From a checkpoint of a small mixture-of-experts model trained on Wikipedia: 6 picks a token, 508M tokens.
Below are experts of layer 5 (counted from 0) of a mixture-of-experts language model. Rows are named router (the router's row for the expert), gate (a neuron's input weights, with its number), up (a neuron's input weights, with its number) and show model dimensions 0-159. Each number is 128 + 24 x the weight over its row's rms, rounded and kept within 0 to 255. Numbers have three digits each.
Before each expert's rows: "comes after" lists some tokens at least twice as common just before its tokens as in all text; "mostly gets" lists some tokens that are sent to it at least half of the time. This comes from a sample of Wikipedia text that the model never trained on. Tokens count by the router's weight.

# expert 71
comes after: " |", ".", ")", "==", "===", "\n"
mostly gets: " ==", "|---|---|", "---|---|---|---|", "\n", "±"
router:101124156115149118127144133093155101135120129108132144135139151124086103087137171114143082092105139151100140115089121102156160084152091098137161096148121131127136144133136144083127100118106128122150102160142142147142121132146159143108130114124112138154161145103093134113112138080126118107085154134104098158130152110117119083144118154133131105183145140113166108047093112090161128138153130098105117123099130144153102137106077120177174139087129098108130113139139116115163124128101157
gate0:116139123117109101115150152123154106119117117134124146092102132111131103130089120089109103139094095087151104132100107087124136098142129150124191124103078119112143116111116105157089100160139116142154114126183086086129175117120151137122150149154101155115127131110141127132168139163123080160157181109099100136129096130155135150133102114114168123151132092119157105105105132127137127128118134146136109102133124139142077191066100152118128148144119098110126169103109131153120089104123105
up0:117136084133114136144144184152119127142105144142156105134165091134157121158083119134119144160131085122164146119125126107109103079136129123180095130109163109119138150097142109133152089116134159125126134137122112125155167143143057123110124186131129136143136098116119124126135131122093167067142154139094120175117109169142112137133086132130184066156170105121142095107104095120139126145121138118127110132074137132130130135107084170161139157125130130136090114123119117137130137104133154
gate1:156098150146099092143124131147133156147119098112128149135117124115137102116083139138144118125108102114120141154105140116120145099117096149156146124169039102130176156109124112143167138113156112120112126132118140124119122109134152111131100143112121099098192070136126120096076084102177155119091134107097112131154122131080097153126130133072140116144104133112097143092144124135125059131135166086120119112115130105118127102088143152117133129099134129114151126131144091120082125112124154
up1:155076146142124071128129146142126155140131125098107164134127101122133106099072142131134113104113112117124138117092137096130156105138101162159154135136074111115174158103134146163160131105134100154118108141127127131112118107111148134154091142112102084106183081107113113111088094113176150120068137106088138135151143131116104138122154130095116124140108139097098128108133117143138081114138163067107128106116118105121124126089135153104137139099126123113124146145152079127090124151148177
gate2:149108119081155103079115165102128144124100146128154109164128126124135120117103146112145139109105121144094123152131153142103150148132111141092098126137126178079075091075126128143131118139125077131099177127173109110108107117091158128116149097130099144133134127115134111183133157130106154154099154099108123100185135154123170100104133145106133122139121139143132104139120111082128095117083168137129151166108139098161156098114142142135136138153115101166167100119137129112164136099134090
up2:139111131100149118086125153120109118111103135132161095125140124129127107098112120096135150093103100160080138141155129170122126152141124120081120144146108167145078099075115119131143120141136117122138166134182095106117136137086177135135134108151128166117130112132110145173141127112117137113097112099142125109187128165108162099134143115130113123124120140127159153176140122069125122140106143108136158149105126102168175085127138129156176135150110108144128103111118157140163093091132068
gate3:103105076126138119148120072179135123130148096142116118134131139129132091130113159122141100171129135103143114095152104146125081150138144128173158129098101156111154134148154149109146137149135140090136117092144136097145149124146146123114098124140127185099085131123113106168134100108132139088106118178117136148111137115143169118177097132164164088144150159129168074120152117173124140133147090116123080147111114108137097142122141132157146134116122152091087100126119171170113120115141118
up3:145152115122111132099145160122075128138094143124129155099108088125093147137143135121112162078132126157106171139103115167147131084070122162086090138155106099130122119117129149108133155133137159154156100147129093150100101137074118105088144105126140115144166115119121113111123134117148129142146113084100131157140150121123117112108128088120120170102128126122068162151093136082139094145093159153121192123105141109136122092181114139114144150112148113139140115123126115106176126144126116
gate4:115148141150100166139150134087174106137093136192160142124110156137085154111122114129117121141181124123110129119110122102150119128113111130127137134127139130111179123145122173123143105136122106160153110161140117094156139150134144157125101087089129145149111126090145112122117065117089136106124141174141148154123185114144136117107141123154142068109150139113153146099085146165151176121165152100130138098139105101124108126143134073156179113140115125126109140144137160128126147177129155
up4:123145138127115140133123130088183116156098138177142144127088146133095138116115107131120123134161131103096135113108122092156113120109111123125133129128148160121181128136138180119151107143128114138129099169149116086165129141133140153116077096104138150154112102079136098110119090120111110091123139176129156153129163117149124114099132135129143077107138140129144134096067161169154167106161145109155146094148115100130105137137129073156185102122118132137114146140141160125111166178138157
gate5:122125121143152142136100110119101120125092171126167128115148114141128131148175178121138118139157144101160135104146114144155098124085071149155145143143163125160141112159140139125097165106113162119126119115135108099086098171144125157135114157134149132162137132106129142151125100134088117172115134080129127109138094086155103111176082207081120100098163112145108133122118148161147078122142149141131101156165146144107117136129097133127137129136122108118151146154149117121140081159124114
up5:090173095096151146147122127132101083115129150154114118133138130111107149088128122122125168140136125107114144137177093139090115142142136087104096107126150169098104109121136099092125078122154108144113142102122121140183131118096171142078130126141104160116169122104169098154130120133131134142144166136133137080137090162128101094125116132173126144120118088114122095102118114139131193097099158102114139108107130168127155138171153089105128147127086150131103150108131098139122144142120158

# expert 46
comes after: "e", ".", " E", "en", " se", "le"
mostly gets: " well", "for", " continu", "gen", " remain"
router:138127114130107145137105129106127093111118102102105168123089143171083139085089160136146101122095145112139156120168157096090189148146099142133136142151148159131111163099102138142123165121112108108166116117144110120152136099118105093122142178133119100131122158128147125136129137138108147097126107148175124137178130168138139102142149124107106132072154125181099100132163153123145139113132144120112166132089144143106092142097088133093090084120119133112154139109164140152134128178126110
gate0:118163173121152138115114173171083154140143137164115122176119170166137101153127166084101134126156112091104132109174154123142129138080121128164124118112132136136141110123132143137144124159149097163124119109166110167120133100138104136122131131160121115132116129130079113149156147136075134090129098139097134121146139105139091147127155171178117135104120152141121092183142161179139142126168113132059130145113122135122105127091108074131099125137159145150131129117118133133107133156130147
up0:143119114111112110135101078102141119112138125115150147124129105109144134113116085158156100129117128154123117155087097102138105102163090101093120144144155109144094158146102145107128132077099155120108141163071144084147132118125161099092108115049148110150139148115111157115105112128187127130115174131142155155127146142151151129102100123093100109129106111141134144086108139110129170130090145144145098123159110124139141128151126122097172126114120080125134128168154151117146135086159094
gate1:154100121141130083137136127118116121124078148160148153111113129150091140142142128158164112136112119145149102071125125097126103087101134127110120083113141150131084111183155131092139153154127110170114182131133148125172143097140123114094110181123146125113160128108148131124099139129128110123091107163147146097103111094168107136140149124127106154120107126140111131096114108156111115124130196109126126129174134106126113091086123142129114175150135117139144088102171132107060146136132152
up1:102166125105110146122140144128122144169175103098076080124170117113134134111097123140105154146117121128096135160117101139158143140167132149103130162169118069109171131111113153183110099123098136105153119109150123127084112169139100161120164104129138112157091110117098131121134133128157113147171170130122100194128124184091119115114110161105148118134133121133123152157152168123157148161093105133128131134098101139119123148138142109160122114114094127113117115142118126107169114085145140
gate2:118189150123136132110125123184115121106111161109146137148123121142119155089107128101155171143143152133127137120199124132158126129119119101153146135115130120140146084107097151103125126156108128115163150127180120127115143081090140133125147131128119118122138080104137072122121152183142129120122113167148157156094133104145125145141083130109115117125137147182071147148120105131128139136133140153136147142158148151084160116072112123088124115112160112138158131129165137063128164154123157
up2:108130148118130118169081120108095131145116102112168148101146122120097126093116121150130137099152182126132144137116101143129132077115134112155120186137150135131109111112129143095146124143147197169155152162127130121162114100105149113134098137089147171115095126158195154108120160149132110112143135143137089120145133130122108117136123104114112135109136079168119157112128115138123123099113122135139107147159077168140167111104117106103132136092118098120057130160146134097121177119131161
gate3:101141178125091106132127096068144089113132129124074195121089136118099131085076107130112131135113138118074109138155124146135165135123155128177133089170136151143110152128133153155180096111144110128167133105090126128137121151132146103144163120125150082138125127134131140091119143114118169107131095104149114120135121159148093136136143139119115160131142103125116102099148108179078147125129138143146121119158105130111104116105137062112116092103125165135151122132119138129082129120109129
up3:191118180162143139109139101134116153139147176127119129128105122166118107145089098086126110111142126144099102085062140153159163141172140157081147159129092164155089120127095108154106143096149131139190123130126145110113138155117114145103158095129134112098110107123138105130115109155151144112135116150145104096135158111139117153149125092104129115169122146123127152111126148136096087130086143156157120151135173117122152074154115129110122125156098160163147113114123119117109120129100134
gate4:119136105168114129138141152108121121108159090142121122149106092158100107108111149142160143127127153124147128160112143189119144122120119112140149106119137116112139136104069109154127101130145095184160117092131138134110139142111127107115151086117114155147114149078166171132134126142144087135115121137182113094149127142150101124124103144144093126193127061143123137130157119138159104090098121129148113141128116100151143127124114118126142095198123148074084164122152131152152107172115137
up4:111141164125115159133076106128131103132149105133110132127085118136118105100115122157147161119096132080117169134132107147135144137129118096125125119110158154112130094165064116182115112126167102159185131128111131125131158139102104155130174067123130149139135142122175132167118134116132120105097165156188124122141146141143078122121125089190125125137099099103139154128154100171103129125136134084137159135102095108097175119103125104129125121150115135099129114130123099130131134172136118
gate5:104126107146109142132111126137129115128142118110094123128123174123145122115107133108124136107131102113149111144176129126089125106138078088121121119125128125079146142126132112111170128121162130077158106159120170072129100129136131124118092140158130137141112142081120083098162127083098120083167125141130153120089126146144167113110119133100101143106118145177135141098145143126099121127121084124145148163191107105109102140151122178111177109167115147123139121155136171150081126158179143
up5:118115099134158131133104129173140124118119150126124140107104137117113175145148102077101133132121142116153102186134146114114128150121077108149152137097144151114137125140126181137143094144136105134171130099068146132151155163123170115130084160146109084101150122145126131143105081142119154116154112092144100124144118134091147095127094114119111196138124129152105164134137135107163138115123131112126194103177124165130107133149119136171134144150109148115067111140129143103126156118146106

# expert 188
comes after: " re", " con", "c", "ce", "re", " Re"
mostly gets: "cur", "fu", "tra", "cu", "fer", "for"
router:117111138097094170129125158105141114103124125139105163140123120132113116096134133100133097060139138139175144109120086088119155107122078146112169157077146143125127144145114137158125183118115104141151165110098109101135153100113100111145163148141140142087142136124128145149145142105120100084149161130122142156128118174113165112149112132133069128111109111142139072141091126113169190105101160108066135138117119129120098131097134127105124132108128109107131104095116136099141145112112117
gate0:119122153117156088118085149107104101089099151134149083108110128099120123075129107095109092121150128141115147131111089092164131158112109139103152082134137147156122125128129116135122176119116136119075142117140146159126158124108097139138112115079137145145144096179109110161098163116128125134127125112109145131171146141194128136160114087141102125132116145129120117103182138112132127110126085116092164130130102112157119122115167119104133088098134115140093195118112115098151122077121121
up0:112157133157101138138140162133122150085118173172129127127136100137110118109100117136178113139142110133105098102130127122074131108139175105119130099133165113114126149102108131131126143136104100110158163137106123143152136101123099075130161158202124136123103101100154107146128138122158130140120122153066151153078123143165097102137137131075115110127145127128173110123125146122171129125115136142173117121161158145136108086125138146152125120139114068139159106117154135113155090139084170
gate1:111103103148095116139149154131080149101118143167112138076089130123153116139124129106114148114102086143124172104136137100091123142112078113104098173126138159105146160129160148084178131125127111140170120142096112098112161091116136134081159134120114105119131129143157080130137125169093133127169095141126095160114088111161155135090080138107132110138131131129166123131129166120122105110162120136158119121137101157132128113142109107151105138106167124122101121108154096154144128138138061
up1:117105105144092114133139145122086138124142155167118134073091116132130133141123130084113152122111090151117153093123131100084106149109093120115104156128143145097151167139161153086188143107120104145158116157109112090122172099120151139068146127124113090127130135145164098145126119161083139124167092135120099166116094115151161130101067152122119122146125115134170118136125135135112099116145124128138124113123090161142136106138114111127116132114171100127100102110167091150138116123125067
gate2:155149117147128120137111114114100122107126150143107093094165097114093131071139141141147125109192154124120140138126111136083136078140156123138122175105125107141092122107138168123120149102135124154110107106125121101221123122107119123114143185154139123147104119154161155118138116124121147141099134083162150156127157153136158108105146114158110111063114123146158119168119116102149160135107147132127102098105150110123144106080127089139108127107117136135118087165128123131145173158135125
up2:147075166122112142077137141125168103170175151104145195180089115084174113164101152133125097116109148135189149114155138125130156156104094170157106149143114092143146105129128053179104134107128145131145118132130132107108124122113127147154122138107110131130126151118164140157099135158107152167161117162131141114076151116087109139150081139129120101139136136107111102140125123131134125099126145138137130119100125143166112138138144126125112126129168150121119136103122129151131122121168146
gate3:118096146084140147129127144114094127160137124084120139114141137131171086155113104085113170104144158115157144177120169102140155118107110145146158083118129110089151135102083124128100180119104138152102136128096101134114147097148099110125059103098086159111093114120090124087149145123139121140157089107143108146114135105115117129120124136132118133104095137126142093126121122161113160170141143123056109128085116152143105136147155140158102119106110108146135110107147148106139163130122106
up3:155113133115141136120166081125111185141134177092132147109125108136163119121094102110108137129125126098146105183129126129130139123146143140126108127136184131105134120123094125106124130101109112105155152121102117111140108100146122131146120103163081104071126141126118106093091150125142080163123099114135146155095115127145128105098085092121112153100091128175151146100099142147088155191146142116123115168113109148136103163125156118145095075095093152121119089141111089128133138143100130
gate4:089094116103101169110113184119105130165146122098123136133133126162135142141125110137136154145153120136195138142143138126097140111143095094134127093116127137119126118108121132121134114145136086185120131156119096121128122131137130131168172100138135105123178146157127117078141158102087164104162157107135179106089095106150102121129121110091131107144123145128162142123060148145156151125163113118120153102121136158138092121089132140124148116152120141131136079120185140161126084134162151
up4:146132145112129130094139132156124078071105099158114139084157175130100143175123113108132147144097119135154118119134122136099100112114113081127167092090136166086114122123148169147114108156119132139121161158122112094152138154180127115129150123144153086136144128141131155150177148124095140143147175129106179119105114095128070165120149151128148119147133123137111132131154104144156165115155106158128126104097121134093085157111144147132106116136139119159109140122147188133126121114147174
gate5:075109104109103131151155124132141058096095114127086113119118121110126128163134112127107116131133126167134135163113110137132161132132118139166100127058133122127156136165098104135121176179124089103063195107135158143093114128138117133131156118081188108144120112131117153129163152128130108111127116126133124157141128167141139119155110154116115113130125093102127098103169132102142172138132187135104107152145093091103121130108126110118151137111126122130092123121116111119174103128130133
up5:146091115122172134158145137163081127108153111169132172081137144122139088110150124109093128146166127104149160078108132122147101134122126123120132075156165149135126126092142106156146153119093138158124122135073136113140121130120143133097147130133156166165072121139129124139146098087110120161179081115145148136148111119153148119117112139154119089142134130119144153131147078165091122150090137129149142148084123110126155130167115072111115158137113123129090124132168135098123154141114150